{
  "num_hidden_layers": 10,
  "hidden_size": 256,
  "n_experts": 64,
  "experts_per_token": 4,
  "d_expert": 96,
  "d_shared_expert": 128,
  "hidden_act": "swiglu",
  "moe_layers": [2, 3, 4, 5, 6, 7, 8, 9],
  "router_score": "sigmoid",
  "normalize_top_k": true,
  "routed_scale": 2.5,
  "balance_loss": 0.0049,
  "balance_bias": false,
  "shared_expert_gate": true,
  "init_std_router": 0.00618,
  "lr_router": 0.00182,
  "num_attention_heads": 4,
  "num_key_value_heads": 4,
  "head_dim": 128,
  "vocab_size": 8192,
  "norm": "rmsnorm",
  "norm_place": "pre",
  "norm_eps": 1e-05,
  "positions": "rope",
  "rope_theta": 10000.0,
  "rope_fraction": 0.5,
  "qk_norm": false,
  "attn_scale": 0.0884,
  "tie_word_embeddings": false,
  "parallel_block": false,
  "init": "normal",
  "init_std_qkv": 0.0324,
  "init_std_o": 0.0,
  "init_std_up": 0.0324,
  "init_std_down": 0.0,
  "init_mimetic": 0.5,
  "optimizer": "adamw",
  "learning_rate": 0.00203,
  "lr_mult_qkv": 0.5,
  "beta1": 0.95,
  "beta2": 0.99,
  "lr_head": 0.0119,
  "max_grad_norm": 1.0,
  "warmup_steps": 523,
  "schedule": "wsd",
  "decay_fraction": 0.897,
  "decay_shape": "linear",
  "final_lr_fraction": 0.0,
  "batch_tokens": 262144,
  "max_seq_len": 512,
  "doc_mask": true,
  "train_tokens": 914400000,
  "max_steps": 3489,
  "dataset": "wikipedia_en"
}
Below are experts of layer 3 (counted from 0) of a mixture-of-experts language model. Rows are named router (the router's row for the expert) and show model dimensions 192-223. Each number is 50 + 10 x the weight over its row's rms, rounded and kept within 0 to 99.
After each expert's rows: a language model's description of what the expert responds to; "mostly gets" lists some tokens that are sent to it at least half of the time. This comes from a sample of Wikipedia text that the model never trained on.

# expert 13
router:58 42 52 60 51 49 55 47 41 43 50 61 65 60 60 53 43 48 40 43 39 61 56 39 57 47 43 59 46 59 49 41
It responds to: Final letters or suffixes closing a word, above all plural s, also e, t, al, es, as in Bridge-s, work-s.
mostly gets: "s", "al", "es", "l", "z", "ts"

# expert 27
router:58 49 53 47 61 43 65 71 55 34 64 48 55 69 54 54 42 50 34 60 61 70 57 45 39 35 51 54 39 58 41 37
It responds to: The last or head word of institution, event and organization names in sports and politics, such as League, Cup Final, Prize, Parliament, Museum.
mostly gets: " football", " Museum", " Airport", " political", " footballer", " Force"

# expert 16
router:56 50 71 65 57 49 51 58 67 42 56 48 64 38 66 52 46 43 47 49 46 53 65 56 53 52 43 74 43 52 40 45
It responds to: Commas, and, or, ampersands in names like Ways & Means, slashes, dashes; also digits after coordinate separators.
mostly gets: " and", " or", " &", ",", "sl", " Jr"

# expert 31
router:66 47 62 54 45 42 70 58 57 38 59 43 45 56 58 62 37 49 42 61 64 57 64 35 49 49 48 60 32 55 52 37
It responds to: Inner syllables of split words and names like ar in quarrel or diarrhea, ag in disagreements, Far in Farnese, plus closing quotes and brackets.
mostly gets: " Bur", "Mar", " Gar", " tor", " Pa", " Tor"

# expert 62
router:70 38 70 49 40 38 45 61 54 40 50 50 50 35 60 64 45 47 40 65 48 56 63 37 54 48 38 63 27 57 47 56
It responds to: Pipe separators, double spaces and line breaks between cells and rows of Wikipedia tables and stat lists.
mostly gets: " tri", " associated", " ha", " ad", " |", "  "

# expert 20
router:57 40 67 52 51 42 48 59 54 48 44 46 51 34 58 62 54 50 29 52 66 65 59 52 53 55 39 55 44 55 36 42
It responds to: Pipes, closing quotes and brackets in tables and lists, plus odd name fragments like Sl-ee-ping, L-ju-bljana.
mostly gets: "\"", "}", "”", " syn", " took", "Scientific"

# expert 54
router:54 44 60 58 62 46 48 58 54 52 53 50 56 51 58 59 50 54 38 48 49 68 53 48 53 56 46 61 25 56 44 34
It responds to: Single capital letters starting a name or word after quotes, parentheses or line breaks, such as L, A, W, J.
mostly gets: " R", " E", " U", " W", " F", " K"

# expert 28
router:57 62 64 51 46 41 58 55 47 48 54 41 73 50 80 60 39 49 31 57 50 48 61 42 42 48 43 58 40 66 45 49
It responds to: Prepositions and place words placing things, mostly in, into, within, from, on, at, plus north, south, located.
mostly gets: " in", " into", " took", " located", " within", " from"

# expert 50
router:58 52 68 56 52 44 49 64 41 43 38 39 50 44 50 66 47 51 42 47 54 62 55 42 55 44 38 51 28 56 41 41
It responds to: Nouns and ordinals right after the, a or his, such as second, home, debut, season, game, often in sports text.
mostly gets: " bo", " second", " debut", " home", " third", "ure"

# expert 41
router:53 50 59 47 58 44 58 64 49 44 50 56 52 43 56 62 56 55 38 56 48 57 47 43 45 49 46 66 39 53 39 43
It responds to: Single capitals and letter pairs inside abbreviations, country codes and names, such as KAZ, MOZ, FIBA, BJP, and the degree sign in coordinates.
mostly gets: "OR", " km", " JPL", "OS", "ST", "EN"

# expert 14
router:60 47 63 61 46 48 46 49 46 42 61 47 67 47 50 61 52 45 45 54 57 55 68 33 43 42 58 64 30 47 33 44
It responds to: Final letters or short endings of names and words split into pieces, such as Inferno's o, Sever-al, Cal-edo-nian, Fol-k.
mostly gets: "o", " water", "ical", "g", "h", "ak"

# expert 3
router:62 40 60 56 39 38 52 57 52 55 59 46 58 51 61 60 50 52 36 65 54 78 49 50 63 40 35 50 45 54 33 37
It responds to: Last token of a field in infoboxes, tables and citations, before a line break, bar or colon, such as ), JPL, metres, Website.
mostly gets: " species", " JPL", " kg", " Airport", " census", " names"

# expert 44
router:64 46 67 52 55 42 54 46 52 42 50 34 55 46 60 67 33 45 34 78 47 58 68 51 61 48 54 63 34 63 41 46
It responds to: The prepositions in, at, near, during and words right after them, such as the, years, months, In 1812.
mostly gets: " in", " at", " near", " South", " throughout", " outside"

# expert 39
router:60 45 60 50 56 54 59 73 43 39 55 59 54 55 65 53 54 45 41 55 49 61 51 49 50 38 47 77 42 51 48 45
It responds to: Final pieces of place names and surnames, often in sports and election tables, such as -ford, -shire, -ton, Cowden-beath, New Jersey.
mostly gets: "ford", "shire", "ton", "ville", "kins", "field"

# expert 34
router:73 42 61 61 47 36 59 56 48 39 55 46 56 53 54 55 40 41 45 59 53 53 53 45 65 41 56 60 48 59 34 44
It responds to: Pipe cells in tables, semicolons and colons separating fields in lists, plus clause openers like that, where, how.
mostly gets: ";", ":", " ·", " ;", " :", " |"

# expert 59
router:55 55 64 61 54 48 42 56 61 43 52 56 62 40 55 59 55 49 38 56 40 57 63 38 72 60 44 52 30 64 34 36
It responds to: Later pieces of words after was, is or be, often in passives and adjectives, such as rescheduled, dangerous, known, able, assembled.
mostly gets: "ue", " bi", " ro", " date", " trade", " fire"

# expert 30
router:71 53 54 55 57 48 66 69 47 50 55 37 58 47 57 56 41 62 36 54 45 56 47 48 49 38 52 51 45 70 36 52
It responds to: Verbs right after a subject or auxiliary in biographical and historical prose, such as was, had, won, held, said, became.
mostly gets: " had", " have", " has", " were", " would", " won"

# expert 9
router:72 47 59 45 38 40 57 57 46 37 42 53 67 51 67 67 47 50 39 47 44 56 51 36 51 45 28 61 45 48 42 56
It responds to: Common nouns and their final suffix pieces in running prose, usually before of or a comma, such as development, dura-tion, complet-ion, music.
mostly gets: " idea", " development", " areas", " population", " power", " system"

# expert 10
router:77 47 61 65 49 45 51 56 49 43 46 36 62 46 55 64 61 55 37 41 42 52 62 42 48 45 50 54 35 62 33 43
It responds to: Quantity words and common function words in running prose, such as many, several, both, dozens, half, thousand, with, that.
mostly gets: " many", " more", " any", " several", " different", " like"

# expert 24
router:62 56 64 61 44 52 57 76 48 54 53 53 57 46 47 54 49 48 34 42 46 74 66 40 43 45 34 65 36 50 47 33
It responds to: Digits and number pieces in census statistics, tables, scores and coordinates, such as percentages, years like 2016, and "million".
mostly gets: "000", " 2016", " 185", " million", " 2009", "75"

# expert 22
router:47 39 68 57 60 33 52 52 45 46 51 58 53 60 45 65 39 58 29 54 50 58 58 54 49 45 46 54 36 54 50 42
It responds to: Year numbers and month names in dates, such as in October 1942, born 1985, July 19, 1911.
mostly gets: " 2021", " 2014", " 2018", " July", " 2017", " 2019"

# expert 12
router:61 37 61 53 55 41 58 64 45 42 70 50 55 44 57 61 41 40 36 48 45 67 55 48 60 36 46 68 32 50 31 46
It responds to: Middle and final pieces of personal and place names, often foreign, such as -son, -ville, -berg, -ley, Yam-au-chi.
mostly gets: "ville", "bert", "berg", "san", "aba", "ara"

# expert 38
router:49 35 56 66 50 41 58 61 62 56 53 54 65 57 53 57 33 36 32 63 72 66 51 62 58 31 49 63 28 55 47 41
It responds to: Infobox Born fields, centuries, nationality adjectives and person descriptors in biographies, such as Born, century, German, politician.
mostly gets: " century", " Sir", " Born", " human", " politician", "raph"

# expert 61
router:54 48 62 53 51 49 52 75 55 48 50 56 54 36 59 50 41 63 43 60 51 53 53 37 46 28 46 59 34 46 38 49
It responds to: Line breaks ending table rows, pipes and header words in tables such as Notes, Ref, Votes, %, Preceded.
mostly gets: " MPC", " Preceded", " JPL", " Apps", " %", " Votes"

# expert 32
router:63 51 55 62 48 45 48 70 65 31 47 34 54 54 57 56 49 50 41 49 42 73 52 47 60 26 42 63 40 53 44 43
It responds to: Endings of surnames, place names and Latin species names, such as -us, -shire, -ić, -ington, plus closing parentheses.
mostly gets: "ić", "wood", "ington", "shire", "dale", "worth"

# expert 23
router:59 55 65 51 38 48 56 56 69 40 55 38 48 63 65 46 44 53 31 43 56 48 54 50 62 42 46 56 51 53 32 49
It responds to: Early or middle pieces of words split into subword tokens, such as de, new, imp, mm, eng, gg, in engineered, eggs, stemming.
mostly gets: " new", " de", " j", "mm", " app", " Ind"

# expert 6
router:53 53 74 61 45 51 60 68 52 50 63 57 52 45 54 47 38 59 40 50 49 54 53 56 59 42 44 58 39 54 39 34
It responds to: Mostly the word "the", plus sentence-opening The, he, she, his, its, and heading equals signs after blank lines.
mostly gets: " the", "The", " this", " his", " The", " he"

# expert 40
router:67 44 59 51 52 43 39 58 64 39 52 44 58 42 53 62 49 64 37 52 53 52 55 39 42 43 51 56 26 56 47 31
It responds to: Line breaks, sentence-ending periods, and first capital pieces of acronyms or headings, such as NASA, OSHA, Mass.
mostly gets: "\n\n", "\n", " NA", " RO", " cy", "Ch"

# expert 18
router:84 48 55 59 50 49 46 56 59 47 56 55 44 64 50 44 43 43 41 42 56 49 73 40 44 39 44 61 42 68 42 50
It responds to: Connectives and auxiliaries after commas or verbs, such as and, to, a, be, also, not, and the suffix -ly in Basically, Generally.
mostly gets: " to", " and", " a", " be", " an", " not"

# expert 1
router:70 43 56 62 63 40 60 63 45 47 52 41 55 37 64 68 31 44 42 52 50 63 52 46 63 38 37 58 34 67 32 30
It responds to: Capitalized first pieces of personal names and place names split into several tokens, such as Ne, Mar, San, Don(gchang).
mostly gets: " Ne", " Ja", " Mar", " Se", " Li", " El"

# expert 49
router:56 46 58 51 58 40 58 62 52 45 63 46 47 40 53 74 41 57 45 66 51 52 62 41 47 56 61 54 44 53 45 46
It responds to: The function words of and the inside noun phrases, such as House of Representatives, Ministry of Health, among, these.
mostly gets: " of", " among", " Mount", " the", " these", " von"

# expert 15
router:61 47 58 45 43 54 61 60 50 27 59 52 53 51 52 57 53 48 31 61 76 61 72 57 56 41 49 74 37 52 37 41
It responds to: The = of section headings, plus words and pieces inside proper titles of institutions, awards and works, such as York, Arts, Lyce-um, Research.
mostly gets: " York", " Arts", "ography", " Actor", " Development", " Affairs"

# expert 42
router:66 42 67 52 45 34 42 60 50 45 44 35 61 46 53 64 37 42 23 58 53 56 50 39 54 53 48 44 17 50 43 35
It responds to: Content nouns and adjectives after prepositions about government, law and institutions, such as law, election, military, Senate, Constitution.
mostly gets: " voyage", " Constitution", " military", " Species", " Label", "Scientific"

# expert 5
router:60 46 65 65 50 23 59 68 56 39 49 46 58 62 72 69 30 58 43 45 55 48 61 41 57 58 61 67 45 58 43 37
It responds to: Function words in running prose such as of, in, by, during, commas in lists, and the copulas was, is, are, were.
mostly gets: " was", " is", " are", " including", " were", " of"

# expert 60
router:63 47 65 50 52 23 43 68 49 51 39 45 56 53 53 70 37 60 45 45 53 63 59 46 52 56 61 66 52 49 42 34
It responds to: Apostrophes in possessives and contractions such as bridge's, women's, I've, plus prime marks, equals signs and closing parentheses.
mostly gets: "'", "′", "’", " '", " Sea", "Note"

# expert 26
router:57 46 72 56 47 37 45 46 63 50 62 45 57 57 70 62 47 53 45 47 55 67 63 49 40 57 53 48 36 64 46 54
It responds to: Verb roots and stem pieces awaiting -ed or -ing, such as esc-ap-ing, ret-ail-er, ins-urg-ency, process, attack.
mostly gets: " process", " attack", "rib", " view", "ject", " belong"

# expert 11
router:64 47 57 44 46 38 50 71 57 51 48 63 53 31 58 52 49 45 52 54 40 68 59 26 45 45 34 56 24 58 44 42
It responds to: Cell contents in pipe-delimited tables, mostly digits, dashes and blank cells in sports stats, election results and asteroid lists, e.g. 0, —, 61.
mostly gets: " Apps", " 0", " MPC", " %", " −", " Votes"

# expert 63
router:54 50 57 61 53 50 50 63 51 49 63 46 60 59 63 57 38 50 37 44 40 54 53 50 49 32 45 67 43 63 47 57
It responds to: Middle and ending syllables of foreign names, scientific genus names and Latinate words, such as chao-tic, Volkswa-gen, Nakam-ura, Arg-enti-nian.
mostly gets: "tic", "nia", "atic", "lia", "ovo", "uru"

# expert 25
router:53 58 60 55 52 46 57 67 53 56 53 52 44 53 58 50 41 40 27 44 61 54 58 39 51 40 45 54 37 48 51 40
It responds to: Digits and short numbers in tables, scores, dates and measurements, often after a pipe, dash or colon, e.g. 4–0, 5.87, 7th.
mostly gets: " 1", " 5", " 6", " 4", " 3", " 2"

# expert 57
router:60 43 80 55 41 35 43 50 49 49 45 47 49 47 46 66 47 53 46 62 61 51 39 36 48 46 41 44 26 50 45 43
It responds to: Periods ending sentences before a paragraph break or new sentence, plus lowercase mid-word pieces like disre-pa-ir, trans-po-sed, ret-rie-val.
mostly gets: " p", " h", " rec", " w", " res", " l"

# expert 56
router:55 46 67 65 46 54 54 62 55 45 58 41 49 52 47 52 51 50 40 54 60 55 60 30 59 46 44 61 33 58 35 48
It responds to: Determiners opening a noun phrase, such as the, a, his, their, one, especially sentence-initial One or A.
mostly gets: " his", " a", " two", " one", " an", " this"

# expert 17
router:50 49 59 56 35 45 54 57 63 61 55 34 48 48 61 46 49 54 40 60 53 52 57 34 55 44 34 59 39 58 37 56
It responds to: Field names and row-leading tokens in infobox lists and tables, such as Born, Died, Allegiance, Candidate, Preceded, plus pipes beginning result rows.
mostly gets: " Candidate", "Personal", " Preceded", " Genus", " Coordinates", " Died"

# expert 7
router:61 43 57 48 57 38 42 55 62 52 51 48 63 31 54 51 41 56 31 49 45 54 46 56 62 49 49 73 29 44 41 43
It responds to: Pieces ending names or words before a comma, bracket or pipe, plus single digits in chess and stats tables, and country names (Japan, Mexico).
mostly gets: "?", " Japan", " Mexico", "MA", " JPN", " Ohio"

# expert 47
router:63 51 71 65 55 58 58 56 47 50 58 50 56 50 71 58 46 37 29 44 46 62 44 53 56 40 44 66 39 55 34 44
It responds to: Middle and final fragments of proper names, especially surnames and places, such as Lester, Duterte, Deutsche, Larus, Tynwald, Hawk.
mostly gets: " Francisco", "gers", "ner", "kins", "pper", "bury"

# expert 48
router:63 40 72 50 48 41 42 59 57 46 65 43 57 40 50 61 53 46 41 51 58 44 63 53 47 36 58 66 45 53 45 43
It responds to: Blank lines, list dashes, table pipes and separators in Markdown-style lists and tables, plus hyphens in compounds like self-made.
mostly gets: "\n\n", "-", " (", "{", " Website", "″"

# expert 19
router:58 51 60 50 43 43 45 65 50 33 48 42 65 64 67 63 39 66 38 58 51 75 49 42 55 37 50 44 39 55 30 39
It responds to: Common nouns after the, a or his, naming works or things, such as film, story, album, building, role, song.
mostly gets: " building", " film", " show", " story", " book", " band"

# expert 46
router:66 41 67 62 47 51 52 64 55 44 63 39 56 40 64 66 39 43 50 51 56 62 53 42 52 40 54 65 35 49 45 44
It responds to: Word pieces in the middle of names or words, like po-or, Sp-ace, Cent-aur, plus line breaks and pipes in tables.
mostly gets: " year", "pre", "year", " week", " ce", "ult"

# expert 55
router:63 53 50 49 27 35 43 62 57 54 31 43 52 32 50 54 44 55 34 58 49 64 47 44 51 51 45 60 26 55 37 41
It responds to: Frequent first names and place or national names like John, James, York, United, British, Carolina, Greece, often starting a named entity.
mostly gets: " John", " York", " David", " William", " George", " British"

# expert 43
router:54 48 65 52 48 50 50 65 61 50 58 48 61 47 58 58 49 41 56 56 53 39 61 51 53 41 47 57 36 52 43 38
It responds to: Hyphens and en dashes in compounds, score and year ranges, list bullets and table rules, plus the word as and became.
mostly gets: "-", "–", " as", " -", " became", " As"

# expert 29
router:66 48 70 55 53 47 49 62 63 41 72 36 55 48 55 60 52 48 41 52 56 48 52 49 51 35 51 64 46 50 51 34
It responds to: Line breaks before list items, opening parentheses after titles, equals signs, and prefixes like sub, super, non, as in subfield, subchannel.
mostly gets: " sub", "\n ", "\n\n", " (", " /", " Places"

# expert 4
router:56 51 51 60 51 37 53 59 64 48 72 43 57 56 57 55 37 43 47 49 45 64 56 56 53 30 33 58 45 64 36 43
It responds to: Short lowercase word pieces inside transliterated foreign names and places, especially Slavic, Indian, Arabic, Russian, e.g. Bash-ko-rtostan, Kr-u-ševo, Bi-har-i.
mostly gets: "je", "ić", "ko", "i", "aha", "av"

# expert 37
router:62 54 64 54 36 36 56 58 45 46 45 45 54 46 50 63 39 42 36 65 61 55 65 45 66 41 51 61 41 66 37 33
It responds to: Pipe characters dividing table cells, especially in rows of numbers and at row starts, plus a few words like anti, When.
mostly gets: "|", " anti", " |", " partic", " sol", " When"

# expert 21
router:62 44 59 57 41 39 47 62 51 51 56 45 67 44 64 68 36 61 49 53 57 59 65 35 49 46 42 54 38 61 36 39
It responds to: Short lowercase word-beginning pieces after articles or hyphens, completed by the next token, such as ass-ault, cru-ise, do-ub-les, t, ch.
mostly gets: " well", " do", " pro", " cl", " ass", " ch"

# expert 53
router:54 40 79 38 50 64 52 71 50 47 44 55 54 45 58 60 46 49 47 51 54 48 60 54 52 45 48 48 40 67 42 38
It responds to: The prepositions on and at, month names in dates like 23 May, and first pieces of verbs or nouns starting a clause, like confronts, threshold.
mostly gets: " on", " January", " August", " March", " September", " July"

# expert 36
router:54 33 57 63 52 35 48 76 55 46 56 48 50 62 49 49 43 50 22 57 62 66 63 42 55 41 45 49 32 53 28 32
It responds to: Nouns and agent suffixes naming people's roles, such as player, member, coach, Minister, and -ist, -er, -or in columnist, drummer.
mostly gets: " player", " members", " member", " coach", " President", " man"

# expert 0
router:56 55 68 60 41 32 51 53 50 53 56 41 52 28 63 59 40 52 39 48 52 58 63 35 49 54 48 57 32 55 47 33
It responds to: Opening brackets and operators in LaTeX math, citation lists and tables, such as (, [, {, $, +, and coordinate decimal points.
mostly gets: " (", "{", " $", " +", "_", " ["

# expert 2
router:60 52 65 64 42 45 51 67 50 54 54 37 52 45 60 63 31 44 39 64 61 56 56 38 59 56 52 60 43 40 41 40
It responds to: Colons after list labels or titles (Date:, Fortress 2:) plus mid-word pieces like automa-ted, artific-ial, re-districting.
mostly gets: ":", " s", " la", " p", " public", " des"

# expert 35
router:65 52 51 48 58 44 59 59 49 48 59 44 54 37 46 49 48 59 47 53 60 59 68 49 52 27 51 66 37 55 27 33
It responds to: Equals signs and final pieces of wiki section headings like See also, Plot, Medal summary, plus pipes between table header or stat cells.
mostly gets: "=", " =", "See", " Animalia", "Species", " Votes"

# expert 51
router:67 55 60 59 62 43 63 74 54 55 53 41 41 55 56 50 40 59 33 54 53 42 51 48 53 41 52 69 40 66 31 43
It responds to: Function words opening a clause or phrase in biographical prose, such as to, as, by, who, which, before, from.
mostly gets: " by", " as", " who", " which", " after", " when"

# expert 33
router:67 43 65 61 48 42 53 65 45 48 52 40 54 40 57 62 37 52 41 50 55 71 53 41 55 44 37 63 33 68 31 33
It responds to: First capitalized piece of a proper name or title, often after a bar, comma or colon, such as New, Gro-lsch, Marc-el, Tur-tles.
mostly gets: " Al", " Gu", " Ne", " New", " St", " Fa"

# expert 8
router:60 65 60 46 45 37 57 61 53 40 50 39 56 40 66 51 37 47 44 44 64 49 47 53 61 57 48 60 34 54 42 39
It responds to: Words inside quoted or listed song, film and episode titles, such as Who, Love, Live, and opening quote marks.
mostly gets: " \"", " Love", " Live", " Night", " “", " Good"

# expert 45
router:62 38 55 63 41 33 54 51 66 33 52 50 62 37 57 57 40 43 52 55 50 49 49 46 65 55 48 64 41 48 34 30
It responds to: Sentence-internal and sentence-final punctuation, mainly commas and periods after nouns or parentheses, plus semicolons, dashes and question marks.
mostly gets: ",", ".", " .", " ,", "—", " although"

# expert 52
router:57 55 59 64 48 53 53 58 52 43 51 47 47 44 56 55 38 51 41 51 59 64 51 39 57 52 34 58 41 52 47 46
It responds to: Personal pronouns like it, him, them, they, plus inflectional endings such as -s, -ed, -ing closing words in narrative.
mostly gets: " it", " him", " them", " It", " They", " they"

# expert 58
router:58 44 52 58 34 47 56 50 62 49 65 52 72 40 50 55 33 43 36 50 54 65 62 43 42 45 34 56 40 67 43 43
It responds to: Final word pieces and digit fragments inside longer words and numbers, like vor-te-x, but-te, 18-34, 1,85-9, often in tables.
mostly gets: "19", "present", " own", " Australian", " guitar", " white"